config.yaml
num_hidden_layers: 9
hidden_size: 192
n_experts: 256
experts_per_token: 6
d_expert: 64
d_shared_expert: 64
hidden_act: "swiglu"
moe_layers: [0, 2, 4, 6, 8]
router_score: "sigmoid"
normalize_top_k: false
routed_scale: 0.816
balance_loss: 0.011
balance_bias: false
init_std_router: 0.0142
lr_router: 0.000316
vocab_size: 32768
norm: "rmsnorm"
norm_eps: 1e-06
tie_word_embeddings: false
optimizer: "muon_variant"
learning_rate: 0.00764
beta1: 0.93
max_grad_norm: 0.5
batch_tokens: 65536
max_seq_len: 512
train_tokens: 524800000
max_steps: 8008
dataset: "wikipedia_en"
Below are experts of layer 4 (counted from 0) of a mixture-of-experts language model. Rows are named router (the router's row for the expert), gate (a neuron's input weights, with its number), up (a neuron's input weights, with its number) and show model dimensions 0-191. Each number is 500 + 40 x the weight over its row's rms, rounded and kept within 0 to 999. Numbers have three digits each.
After each expert's rows: a language model's description of what the expert responds to. This comes from a sample of Wikipedia text that the model never trained on.

# expert 11
router:433468535477513515498495518486618549481520413509499511519507489439450493521559535511501508477491455412574525494559543505477530486563489420460479463518524509546515538510537528485492486446525511449526533520476410501439482434551470535503532536472481447536454495537464490533454544567405540471501497458521457584547564486526574400457451522432499439575483510524512537513491492483516523517513519552466522542554519477443510518480506529551481535568521480472514452482439498552532473548451492481579471539494474619488523507518473609534484519532506483474471473564446472518513522473500551478
gate1:490576463557430502490482470506578513444493452554495467440486495541461502543538447423505545452466570504483570597555461512515517502497513488492554446470485566624518433521531450505495576512481424521601556522554484496476472486441528465572485499440513457551448497460508529503510467385491520446499499546487562516519478489511564431493473499469455510579487523400482548496520479533486555568421494514489489528505463514501513525476495435525510475502502510564529456523530516518524523474508518561483461577508474489445498489497481507500504522538499592541492522531452558512483497547501534474
up1:555560504562515457554507491486435470565507493500544553584482480502443509464450460514499479531527508491503513513472430482512512494425539495546552509510469518486520422521473547507531543486534515494509483545484482542552600539492531544466573504596509513512482470485489468415481570517471492512438496448487415479397460517397454518495552476492522520452517518500509460420602578484457497429508490469467461531440455542511517454469590498480512569540496510460505525500460564485502446471511443533534524416444521516478520464537520474520473536473448449433496428465448460497490493528514482474
gate2:535483582478493506409610467533487544424493520480437464536474525539565481515502510471531525522541425518498453537495523545482484522542537528450551465564535457506401490541466521540543504501533509510463542488450619425483447546523529533464502512522490486504441541529511458494490594501491536583408485469515568562450512497453578475461486450471511525528522531520515492538547478558525482469465580478453487467497495416470586517470494494536470563499543553496505488524473511526490430532483529529535512503513525453431485500515494459548462533493507446419507468499479524513407487480554475532
up2:436448484508516519470439534506490382557468551553499515553482479527473527504494454534479530540441486548475459510444468529528468414463533504512539429498532503526498417489398529457565534418542539405538453412590469489505456502502526534516537495523485475519495490490559518530497447465591521427480474510492476455462495492425473501557471553462428500496451464524532506515484564476495606502517454479503437502464472501437545530482478503473461483460517514584500429391533467504491522487522493505546486500508544493530523450505593470465518548531512491535502510448540522486482487545491464505
gate3:469517443551486492510495524527530524571530455495396505471565461468465495480592568471577457527492435462520550482520565531477541477471478476499495509407555480454532454442474553568472499512544491516505557518500569491474541458478457523472542451455471429535488503572458516460478537559489524501513568540481540429511506452507614493469531507505486421494547526463465550508535466604521519603477555533508469444475503483501526588549514441506532561547509491466579493505462477521476487510510458473533577512503481516517568515511473496483546518474513517481499446451498430447509486534508479446
up3:497503475541549520492515529438481481506494451511443463442519480491507475576577511495525480515564441534471537463511473514538473409546471523440541469521627507456542467527560516562537506508500469482456527523534530475460515506517424502490437508440468455483527521524483474504507496487519413528523480582492542428587554484506491500459460514553483503451517538541465518499508451582521495470547541511537443520484460508463481526499519501504507471411451437422568442491494454491455556505543403463496531468535459459576552520473450486416516559469560505475499485533599475471485484538477425508
gate4:457552485491487503509589531494601515520537499493490458489502547517452502504430515549481503383529474483525539554556548582459539419484519551480535434437570541460475486506577474421483507428546586515516480544403416495436500508481499516444453499490481493583407495525470532505478491526449601545489480501490506504512493515518447425522503497503499466486505509467473470537470557500484549486456550547482492523497525526489566506473504562436469544532498494437445442452449477498474470498458492482565506477472529464487489496466459526536500553549516505556449469535506486476563496441482554449
up4:430532448476547559430467435504459509506475544512567509548489506439520466480460442497449452570499500505524455487441508448438493459469541522508508544531511540480423507461558483535548481492526475535484567450518467535473491499513516461474531425534475419526497466569503512462471495473590503457413566525489455536502462480465525505448447559545427544485502419520476521519494544546517499494486485441475496499541552470476468513493493473524561545502558394518609575508501493474514512463535545475521500484524508479535507459496487439498478567544484543594529499469478503519626513574470532482
gate5:504546480543441520587479469476505498474477425564495531477532573485577491486475479548473477449531567492537480513510476457484522558526491419475450506540487445541501526535467510483501535484506511487589517523411427495471428539528494537512475475515441540488402475492502478492456426503469577496474484476434475488519450463496479398508513488412439461470539489535442543551490437499452503482519563527516516452529546522577495516568505494497483571526542542519567469496498515515530521477497512472503504412540456504484525480522524536483466470509514521405454492510389401463436520554531483530
up5:520549458545449523510462441386500514407566547579529510492528469554511483530503519509452505449524527504506460487578501449524566473475505500583518499510497613440453444492511506472501516530489576504501577476465497545455496476502502530458589513434495509518469516515491513517468561492506440505569486522440540490428503509524524489500492496433515486486567479512480562537523417516473618595512517530543470514472474506538549493434523452497511579425440535468508478521498465527496541481465461486529534452559460511491457474471538496477513528395473466490523457525463422519500483498513554458
Pieces inside split words, mostly middle or final fragments like -er, -ed, -ing, plus concrete nouns such as sugar, fire, tree.

# expert 25
router:503503498509516500462426495553455518517521457479403518480510548502525483456527518482478520458555412497507495484474527513498454504510544531578478486440541480568496563512478446456513513491481542473519489491492481510497454533507541548571502544475542503583417543547410603470576500530504512476522465494415494543527479444549490440494515500473556527506517513556517601537523509538514522572469519453428512501561475489496538612570441558533508473560550514555518532522546514575464440513521524513532544498503537533512474476521468522496494466489495508432548454528467479515515490505623591533
gate0:507486451545492456508492446519481476505522547454450471432509506452544564518562516419497446524516555449425490474535494463523552494383523510533532507514456515451448451501474421512554517472511507507491532458530509401540460483548547467522505405493497519493527484514523479485448472504504460487506485502512525489510524485528518580503586444542529526492515462517457469567518514528514489515561457433507504471544452555496558515532499449475522569445557455503475493524473499549564451501606456539445523588441469515542451479508605470442532473528532474531484593471519520443463494452555490550
up0:572592521583457437451495487555550503484522571532522523494458455521536533486521447445457485519522513507446520539516477519531497528501476517493495480507498518502411511532462480471623516357571583478516588506507466556519512494466467519506486541499489481515428447468455517429512456449516492462480512453416559518484432475484542448447600467484473558440485525525550489540510519494490495490501532488509466456567477502504484519483476485547491538487541513426482517514478542545513472471542507464537444488482505446498457452503473493523457507483448450570451534558497486479490447450496606445
gate1:500528486574590492599524536490459480447493488502497460502468570451494508540526529541506516471573509465480494510494503555510512560487475478556470552514572541423616436556464531523458487502452566452584439501559566486533529510589467529542518557510552561425504497527474489496451515507535463552504500509492442482397508465538503502549483460486485466544546530488421527520535489515499478487509572498493499540506499465511506481508460453424581547482489401518503463524475518531534520442523535521500468504468547494522533472436497474508448525469572529493559470413522493423518486563483468498
up1:547456512511482568471426488485515567565499433566417492483503479513434494499483480501519504513449498474554537475503528567574517493607465481499514582516532537491522468492476570560453460502485455496547541460513531520476511507473429475465549529510473532464476499490501488483467550499506470487570541497467465495543546484547489464445450411438518449558522444548455543480520602547496514513467547482550465538507582416513513467492480423533492479557550428475477483530508481496524485499527507513520502469565582571439529433510512518544553522533545435479415494452531441460454488561509514508
gate2:514545561471537519468541492442515526595465443525513520492440564535518482489502477476501483452552518532564490578481466390473547472528541483529502487588524534508515487493530486580476436512498458517532522550565453466436468540532464478524483513462484526605483528502500585472525528497468487445484454507453539598537464544536496447414455596431535543484478492539483476438547471452449570559455551505510553535511477542478469466456499485479487503478479471487513519520510511554525540516507534500446439528517434465508469489519586473546550483454458449527538508497474462546477423445542523485
up2:533501495506522517436560555458449480548510451521565542444480532627520489509501450490541450477488481522532515511564471457522540459448521440526528486559529520485480525488488528593471427489479556503521509542566474500541493514511484467456502497473430576486448515469514594501451537481488500457510426523381503533499458492508619448481486546465441555522531520502477549459541474489484518552509581522490544481460489442602545527447514465478477474495416541467552471518543552518480554523523578536483466470512462475505487477505521466516458475474538512453549514540446441476459464517532520550
gate3:509387488498533481487487459512476495515514490481437487496552495424465573445524481541478504515424516516511501478498507495480491503476526473507553529441486476507462455485572480563494406446464427504484469485475514512456535468468489538433535427606495506495415493521568553467538505519547586530531551533501483520464462505609490474550495383469512476449527496487493469505546460441526441497546488510501470477529486480565538536503479523565497525488544402454463516497438477417441483521494457491504576516476439551509472472528465518508592510524491466472513472483528456492558449588500480545
up3:508453467518525457451538521465520511540536474463458515480434527493498488544522475513450561519458454449462539494510548515484504537525539506596493464521469487408462527507465494496441544579397559444486544493505478522540463502617493501539481543494590495485485567487475448491511447459462457513465520484510526460528489560528473446525520483481460509543398507532442526513420409487445495470466423574474505494507450445518480488592487466458542534496511483528513477494473520511492521470446504569489514540509505507499472459446432480571473478536571508554574460438530465505582468444447470508
gate4:504511503547539587535501554493494528522473440513411435542507489457502514491457515496480543437425525452453531535410522589529463456558424497488499432441559509502552542500430482528464432495539495479520431504498503411440502480513483559591588515491513443536532491503473516558502499466548512435423473454513504548457513510545527444511511551509460527500502406511525544507574564512479567528543468472500484556488575552472526520459483495482530547523567491562457452468541450541497530520441486443477480511561543488442518471496520417550470476470497497481465493518491507488514483466550525501
up4:563509543439458448485444458482512433475505510547488481460452554514542471517485494490581468502488513526570447466620515425549464590537568506524547516550500444485515487536522499482574521450435534540551545536522473549479508504451442452418509500529477534509498517563542499447486522461488531527541427589500474538537531515431501537518443441539507481480505512490523492521448487477520462542445438512469498412487487496481499416512487465487575522499463485477539493487509523453570509536545490536458495462428483526582488552485475557505514494492498521473564575473580392494515474516482463493
The bare space token in pipe-delimited tables, just before a numeric cell such as scores, times, points or ranks.

# expert 7
router:484468565442516498492477504564502460533500471478452488518483518461501473526568492519547540508475519439513527482507538490481470476496556509540447482475550428499504527548448517531480527482509506450500487522519388469500448523494524559495482497496592534490424444473542505558469499557423539497482491531504506491475493526394478467484512557513628466470396517470518519569563456443599425517430576530507566485506507476462488534565493495565513502494514456440454487528467495538453452484527534517558531426522463618529559525550468508521504492492459465499504503551477504528541527462569454492
gate0:491498441520519512475518470551470431610524485423509463525445480501536501532533515486524512494564448447519538528518554531492522471441491559552507497494598464509489478485476557482472487561576485475497434490521486502488552505428564450512518441471511385545506509548501641499488463516439563491543449515481509481499471480454423505476502503504524525492437496501495484514481512492498499423530500547442552448528562468543591537531518523579463447515518517531492459483498490457463446536484482430478445433500546456465498484428525460461543551477474475484443498511400507517494508540538488573
up0:549464486427505477459450488553533591416460412509414473483435425538428511491548527506493502536509471481444539447594479553525452447474493491597494513469444446505502503492562465487506445507491499529461531537510546493486464482470493547498530509491427518485442515537454508530437535551409464533418510491492513511464481568455513434530483508464521488566467476466487445511550500455562528473519499463512438446459481509506523442517524510505505487473483510415498446487472450541492504507475514494536461450473522526566556467514440533473481501429610572535431466530507479540534453541507529509
gate1:462483395441436533529505493504463498562486512450483503501494537445526518592500547512544537501463568491486486479511520510589562484456523525504444523502516424526478517469548491545450534497505492479480474482487468479515477472468470474506486485494475448498390474530493514481479502438466512556470486497503535496431561496474529410507510514476547530436549400449425481554556421487502511511434578502515515496504521529492495485614465435442514535432486484472523509435579483526514425461510538535545543487549544557495487530540470571453582462507530494467514453588483449506456537510547456517
up1:466501429495514542469476560522461544476528445497510432484502490437539489534505520590561527457499590472441522511469469436488496488505538479546442480465403491502467449450466532468523585483432507470559462471601439431553473457561532485517455471459470572487480477450477487505493450484578499566522483453553465483504496476481547476494495468454505534481481488497506493527535530495540462443501471462516484542576538568560555519584417509533579555533462496552556529520533480508483495551454494457487545472551463526517591516527443452534490493544519556507551516462494500561491516537520439492
gate2:547454584481487437556522490551526493561466448517489562483545489445442480471445469448523532512425462432475533521525518479460405480486500536519516464487480463528454442443484511553490421487457506485427582538563514499461491462497535513548442478535549531587523432523548495566515528479489501513502499548494527431513455513525507572479488452449549463514434554510512504514486452473528380443480442452491465495473467459414497553500499462476500493544443552494516466547530486487469525509557498500507469458491493518456504477424526571534494558470474475509498468563408540524434543478549462478
up2:479502590422453533514493580425501512491438514518496483454510513596496584412508443555506546464505465510504488535552539410483506476526530542471550538474489423488543455519475461497522476495519480487531481491479503452531469514522541531479503517466466398530495518486496479525477500456481511511540478549567557515481520500530431422487472488518462462498534468539426545517533511534550478522594557520486456562511506444470557493494473525523502557492484582473459488457492554476474487553476440552459584497491506501471468470499425455479475512395584425486499535437527469489500459526463582560
gate3:503452477498466506493490573446500432532518453542492505518503484550489469453478501537496467448509422403560438580465448555429498500536566532473555525519451464525494424601491503461536458471550559425485515495491515462527454484468536470490493545510491529475465469499460478504561549501540541491491417551493443512475492484586508484504540528515444515444519451426529503467467532469493512453441439469507508467535519507488456500484457550585470427517515542516502450456475518444456489540513563527426533519548488503469500412487521553471464490517488492408531549546469469493442566486541410538
up3:516483494535537495542554561460500480567563482494538482564501450541501493480482545468491465491474534554526460497478509421467457501482566560510516536498519446401494487542494487524523466452479504446514463511529478453435484501482466445451506545460457537489479492511467477550425414482452534522520465544507529521453508429473497449542525503507512509468501460477467472589517493474542543416451513524590571423509449527521519445605548511497498525501469533485436485493564532406481531479468549438531596417455550513532469440524497536463493475569488480408536488409488500470524507527505508488
gate4:520501572484466463495534461572518464513498491496447508464476432520502509459564497468575534438475474513521495480438481488484525478543593524535442504434547555542468438466477447472500472473507535498445522472470409526559544462403533489466435502495533514454468592479467454555529505585521540530410507461490480475542519445487499573455466494490586483511519513483544500544410491532541461459570452509453522499523553490498545487565519540515489448605539444467442560481522453503493489490472461506558558493483489521563509490531532470463492523449462509457500438493561444505510529522553550525
up4:481493467470429546495534441529529518544467484452559496500504555548465561497453490513432492472500573486432476455426482513562496485526497492540559504454504469486472553504570485514528506442523519501523452607486559473409449495507597442450528500460492467527543467535567578506511468504472528536452432542476571536574519418546453451543543507495425518472552498444487479446509481487465542497459535468516526500538501478475487513518543491428451546385477502564561469510432506475494475593542566549460519538464546465490524540472488563501550508484474529488468514474472538512486482521469500499
Middle and ending pieces inside proper names of people, places, brands and series, such as Camp-ing World, Cob-y, Av-iem-ore, Ad-obe.

# expert 3
router:450530518526461529523459485554496505469426471524412573453442531586473503461521440513560474539528413474522455488512478488476511490515506551523443445513509452514522547497497510418548504525502447499475510500493441456483511476521485540482436509537468465518479556599523528591543580497476581500482466503452467492545466553501469394547466494450555490530442531482401475464544525519525439559460545480462482462497434502532468514479460527500548470430556459515450523524469502524471430486527496505504480491514494517522558533460465490474479576595533492480544437436425480466505522445545492497
gate1:529499538493484499551479463464460494512553502538456506523480479519509453432550530478415521481570488523526473517518533516520481454621510512557486484506492481521566545500542479488490465499456448564488480506494520460505437540488524459494454513507503531494491466546497519544554511480459507485477481453444507528480516494499539431522537444472533480533476535527434549515594452487550523590515509530524610516483459479499489487444469522442514447484484596435501502578469501439492460486459479600515418493593528562500469490556473448537426478425450472482535389490532491488480397473511519553
up1:539458481483414473532508456537501531458496572526487510489533484480454433487520464517495540492529566492529492466414558527541524449488525504456493483456478504475531595480542487515444490535543483473472448526478616532501446546506588503463543499501477534462437494524512524438492619568477524433489523444535474529545511538462473510497523500514493444485455509524511489464486477479474572514440497469527519538499596517490417477505477515441506483483516536442538433481478484509522517518450565592481526455517432511424445411467495431572534501491484438553463441561554538429510496486518520494
gate2:480527514470562602485473495541496479450471454536486519524592507466542493484505473490476533488539505439499431485530535526482504445532533504528538486507569468434531468547464493535524455481475499535570521530440473493483481527519412517483534451547525431509416537527542536586493477501459522486538449424499411618478472488503515479558463523523495437470480487473507526482501468512499495524466517525470505478488428491484483447520418485527485497467530426531528508461582569525510563517550482488567421446547523447495513548500526559494466461471535493416485495512508447477643451488549465503
up2:467559416528473477490481434476514596571487487463590476455510486493463515456525528561581506526493534634463549450517439488514514410483524485491472511542525536512523518443472500476520548451581460546493474521554491534488528466480525513576490550502462515416526506477517458458468502533511581534525480516509494393494456566463455543492515534491519500499487552537470473521513506495496457500505496423450543522534548477474449514507554524497528511543518493536405478534410458455518507518531536448493505548480472431495510586562457428579524548473538492489494500537537524498442554491501500441
gate3:482521493529468500506469447586434504479544550539472441529504479574470456458495543501554446449559444552503537502585455501563517532554444512480478532493493454508515590565513498523555491518411490440517475437522472506538527480439435530450484499473524518560427492564471511496475554484418541531533520456553479538583519465503542469430450498497495447498490510438505540552490545553504489583490518556474520490550477486464437522496411497561557450472474555505501507481481527553482525511485571551480478503506519562452561461433478497498519561564530457532514463530543498456497477474502574535
up3:434504475511454458480520523510452514470514536480494520468473474537485467450548555583521453443519460503456473527545459479540493473500476531504492511471475467481481547526529510460512492580493501465521441556521423480461533450496527531507517535486496507502494503535440475482506516534422509498589503467479467574469514446562553548450488598448468415488492497444488519470487548501506503465498448539481479489446455500505470502556444543479662552450498534447503517567430563568543534430546557587503475498498460552461517501425496474460468556517496408476489440515513517556493476504522561437
gate4:477522507573532536486517516544482492490462505501480590539467483532500458450536497560471479497553399513522439509424439457474519495524519462541500495480489523529472508515519502459511481515548516537431492468488488446484495513526587513488465520553458436511496525526519518569559539482419598462502475477488440508461472486478458490498500570416504523406513534586493542488486442491548473471420564565486553484558507527460515498570534561498574484471499418581467493528491496548447416459518426578498495531478448503526435548532493571518440528483466465503475500516441521574479459495472510517
up4:452521526499499553514537538483483478448454543495513456463461522505486492471543516490491403515536545527522521572430461430472485497487477485542511599583527524536545522544543515511512564513490521494534462486580558430494545474519581489506492583522539524476451511534470493478536613438463503460496479495491508464447473522511529515494460494455534454473486529499504432577507484464502493490495485534481486475559474579497562460441383525506544409519460476518454529536468475552528495549468431588452520502425514443442507545556548578477491488517516478534508504582493429459515492455522477485
gate5:509512491530460464478559495521566485464451558455495522522537483450484489527506498477425495469561490496487484531495514495499539514532517421521486505479472513550492467501505386440537478581544514454561534529564466454427496449402523488418542563483573494466448555418462522488505542586525450535522514473469480572446517492536498480537498522505476409505473500493446477493520429537565471516547472487451578490485474522480615412543475502491528452498487478507512448484508534528428463529454482540511471574484505458504477491468503546478558483516488507537492446447492497457492509441429549591
up5:561507445483571502547548565605553529471445537498482480440551563509527487517421544476514517525418517485501464509487523549458558518478475448413509502456571498535587545569464495512474439503532518498435523493482474540500388484477485511493542516477441511478500481475541484478461505478527541463472578546439553457490508444452470420476556420503571494419568459520542492512490527464482462506519478511480531496535484473553477561517490537506532578501493526492515454437496486454480551506484476522542519486506579503423499564460495473549509495511451465575507551498544444511488513465497520413
Opening parentheses and brackets starting asides, mostly after a name or number: unit conversions, date ranges, abbreviations, e.g. (99.6%, (2019–2024, (KCMG.

# expert 36
router:501516521536465485515464481528461500493441488498427541456495544563506487426482451534536445490535427444505476489490480478464528436542504543552478454472489459489520543536524499464549467502509486484442514509455471439503533483527518562478473532515506450519413543617497548571540603478446549529433452476455441510511453530492488385552462542454488538569463495474422508520516533565471450537468543510484478463525445496522467488538452529464557428451521482560458505493502501559480467503520545508504467495533535521545547564445449513447461540565548520489574433463419496516490528457484490512
gate1:510481580470472503549477470486553441474527465525438564578522529527546492449409486481525524435500425519449532554509590510442505425562466470534517462521516518488536484509565549525451477488504542466548471476535461455532467481489476506461482495471494499500457471549498586487570498545516437525516501475431460525515524425390513492492482501455511547474470512502471504479503457463527472527416521544478574519498523524522533435443504481552442524506542483480529461516533495448484450480448464508490488475490544523522512419445482455557430474493446468556510449432548396468440444529533464561
up1:459472541439542434607465548459522531461481437588526424498538475537529524493429560528522525421489528484480459541483500474464528440547506495469550445549456516518489477425558500522502507446485582487539441480497528439501485441498488507512478533467510510453444498559512536564495536533491544515489490508531454553577464475425458426559515548398547562419503511504465521441482542537507442586484510523478519544485540551502516441482516538528526484537561437551533466479546530494553472455494467502446508450482518514559463533439496471499451525504470505525514526440523481507471547497558507561
gate2:491496524555514495473491459482562511502436556520466438516493497535482513493475479511551461532546477475407479489566403400481499412483508506537466501522474527493499423462418488492578493470476525527485550527567493484542497495508515521538427545494435580504436521479431554507435452545537478633475423490521483512491450512498540463518526539527537462503513420503486529523508469492551508489542467507443429474489467525478487488539455512451532537496482565548534464449502454558503544533522505477471564477550438453453541487563480464479489447548538470497499466569570515478492448590538475496
up2:470370443463525492453501555453455478505533472496532561510514551484451514543537519500515518496525477496487464452476523463508520488535599519474438458523504527520467441540490452449487465557518515440466505480485552550510464504556468491529442434381573425518541438541516443540517469458503499468519525496413528556515543459473489515503516510459465546507557557496520513525504620496484517556434479567521486493501494534558506527498440568465460474498484516484510523518410548478489441522493388517430480536538466565480526504494553466525509531438533473517536497462408522498541511528521472479
gate3:513529447522517504507530534465405490528511479515466445497515467538456535472538568508506502471482562505468466531508504482542470552554484480504515493557471463541503531568540505494542541530536464497463460553502478404518535468537472497530507513436440493509558519509393600560491559476478557544543475465531452524497523467467483567422498570474564534579551500450532472519509558501518480523545404475498525379479531532410476493473498450452555500500612532524486460562465530511451492488490476464506528495500496503533527432469467461456463568546422489499435482455508486477468462517517525446
up3:570560492582535512543526520467444496521470443555518507516550506488534523455573494471564529484491583491468474495509524505560451540516509513494485455531450462511454562513505502508614518566541448526514452547482436411525544502519456503517517498458477473460536505517429519584453492509450511471539436503506414505553510477508491499446479495463514463565565491438508492461443522459522494483546408453447463480470483463434457467426509436531503546453568501502501476532492596496423506487498515457456497482535533448547556460491479517427538575516524478495414542481528468483525497530573509490
gate4:518459534491547465456407488454554422498483524516484478523457507534545465485478489477477545503517484437551551484459475424438466535543532494482480473509456590468503437506445524569495507527479529532482494434469515493465518496562526527438475484516488561587423521521525582482477572473490508495425454558457482504564458541502508454501508503478481459590447480453433472450478518491571470546485500499498477537573509604486467502501552482490591433510451492497512443465589529480525528564487519541483492564502510525455463552456511411462418496432524514468537511511506450499475517544461487529
up4:500497558501483499408524474461541491525514505551440461457500467462515433543508512472509602503505543457524535456433477548536549471458513493475402465478513522506487528424447563545508494436489555507545549533425505446447539495522547523512494479488460528424496539381560544493482527511526561487455501475462474485564457537460479481482552479513529521503514439577502507459542543557581513479504496448542465501501458500496465432462483483490434385515562465437508536515496524513476444511490527524442568585469506559452476486447498485547464423504544483446517552519460533503503515510459515462
gate5:477503526486556513445421477510484453487494564493492506510438516507498459471505515503528471557565449525497495534448491500434480530489555518508453472485578485470471489534495498508477584497507537528506522458465478441453430499494531436552440425552534498535484478564433499440491582534536439502490470443544486493499520472460522497463506559450470474576408532498554530534536551556527500441509506577541567518486485473554506488467501456539543520507447518472598494503460488431519549565533473533505484522538460489484352499490525486433517496469549484475576499559481558471407554488527486549
up5:457544569451488503533502479500516544419527485573504458464561484506492559566527472465466547530479469538547475560564529423569503465578515418503532450558436541507442517458521493469458499520439455498485477456511533500556564446469517572464490538509468508453504504519586531541488494524469569489489623576496504525493499526522544487451417481517515459486428529491425452498519538454505514519489522528488505520489528491443507478461485515464462488530527455504514537521569502477518506466543518509486543439474508504455534566475560567548464587592478438498475449499571473508497472508533470579
Opening parentheses after names or titles, starting ages, years, countries or roles, e.g. "(age 72)", "(2014)", "(FRA)", "(captain)".

# expert 59
router:521519477496548462545452586519548503480517456463400516481522519500501527474528496519523528552557481431571508496517496472487502515473465453480503444557521542550471489481432497447490476454535516551483506565486442502465441448466472546437476496430535437493459513599452489469508485519430570542472444502476432560500506506484445436509430487433538516557446558568525539484544514458571457496458516518478562573570532501485473490492474460553502574474482502532498534509503524430496495470543528467566513474575532601582483502453513580440534476530488452471523511550486526487506520450537514507
gate1:550411491525493473499509423498491542507456541540505546446546536478498534498490563508519496478503549399464469531503491462455493404558505503486598524506517508544456484456464496455521472455551505544476504569497484468444520466511491445500507510484560462557424494500550565486530451552534470522466473539467524507505478425451537550473506549434450486506464496517469554466512479499469499510368419576450556504473496506479527552528380531616443519528558514508512515489471464561474530533513531497547517530451490437507549498504509525520493548481519494509458489514538456501553491453530515601
up1:444545563417481441474493439513467486454490492528483554530445436492427513538498624535462503549547571468451533513517546489481517514519513553460530467483537505415501483501517513443465540516458471512532516589444579485422517447494477459463492519495478512470525498527550521526466521452534485501419490499565483436569573524442417535418570529489507526542449496500485445548574468538493509466427528507593534539453475533469533483540495457463515517474436460538437474542461514481499467504499514501555477497510468520543429521500499582475505501489476531473443484565501504533562508526477462520
gate2:573517463442553467519505521576510513458528464466559534548555531518467520502500393442512571544577485472544495505530547419491489496548531483491512491530523532445536566465511520555567557509503496500545528559510499444496491457464480484562508566499591524479445467522472491579508393564428498490499509506508468482532448552484521498505473480416479437559469484509505544468486488526498439464571483514472491472565511486428482474473517492550449555442576540508519512508489416544475476547486485493544452494510450524513547477531448590497541485511462572484517555584487449516487467542514543493
up2:465495498542512487511483489454459435570450514565527449446478508436494497515504513548472448475421486514496492491506464606475455477481528544503533490419511473532447442531498478491465469481455589573509518473583506472546523452516446475429460436481475473512559538469551554488528531484554572447481462455562541440443445442465436471552532572571537498487553531598491463489520516526536545481445525501476488550462504520580540509503473521464565512491535508489450479549500546533547442470548522465495536447520566566533482504476525485502458529529559472469507456451518544478518528455433471545
gate3:534519510477519545497485487491449480485540522588564525478473514539554545483504557524434485472547443528521445527497486464510466543439512462471522508495504478492451559494450509492527525403445470517484478605478541482490500522471538533520582529565520502459470472469500436538534515485454562496433422513470505537391537571415484591531511535500500549515526526468507505506457472498519473577523505527489457452503482527502483478476520485446501538521516491581488470474438428514419428512443476506511502486396482501511421496472542398439502528462478442499522487548403471464525511464554459506
up3:445444538485484569453531521465478454524569486521547496462477506485414564558510440487453588520499517550557451467475486494527378463459475577517508524424511446411517518507488486489528461542508524462389470529533504493474543475497503458517553495486471510520490505473509498495450494556504549445486530549514560514465538542460503479455459427517482503462498501435478485517466478542519553439503474439518458455508471526477455510491492463425434548433559527468476515509475619490535470528481506485533467546546496471419527527471518476504514544522432476492585446488454416505495531472473451433
gate4:512492534441456493518525541598510485458546465477483438522548479454432489528459558539556469490528515426416591518499499501533518411497487518558496454526470513548562491441507434470500505558497511527469477516510496514471480473501519515451499541504488528531435511533492477463513506523410537501488432468527481424449461475484432472567461504477506548522469470416563552486547475495416464532472465515516549499488562582525403561573509508491515497452532516540467463495531473407516460530502554535446503528568472504524571468458502561461528475515439417499531446510534494541468534526528450507
up4:538555456469411512491494548557463549501532491482481489471495556481481466522466461426547465518519550464532525514549486519433472538499489488589478503495531574512528537469528475521470507568500559487522488437490483490483404540426482575460508465484526495476484537528458495496548478564521469498512484546503605478476517421496425525529432481489500595555464487528545513442462510517549415532492500516508546527470499577574400495547510488528528522512487481490569537516580489450511532535571490558494532440505514560512522494507544550431540400561536491461507475457466532548430525485484492496
gate5:546431541484517419516497559444517472508508526494539445507503518481530515553508471536551523490446496502482500519507503488495529500468477477520548478490542509541497492472435503545477489529494514421455520533548484490491526491489568531517545517473529522500442537462500547553495447585441471535489534439393486532471456496488449527449445538532548515463486430582485565495537535471490492537461504492465602497579444550433450537461501447535529481434414545592471468494574486501511587554482508563581529544507531498448524549479416473435548454494506471471451529469410476534502452522467506502
up5:453532454488525543542513445475534448510456484540401495485624462457504391450524471429449506481532458399489448533486542458486447543498479500535484580456491528470519572548424433485528557502477566548493526458452446533526497546533480516546497465501459513569530473491481557417534497497548523471526569523511500483504523492499542538511544501509522458437574518532500468550477456501533569482538491532466457525476510511567588546486527518493494520575495528544448503490554477476587511455565498520462490471476437535457522473487530466484445525482520456463446471499517481532433487528536458526
Common nouns and word starts after a, the or a possessive in narrative, such as school, camp, prison, moment, and inc-.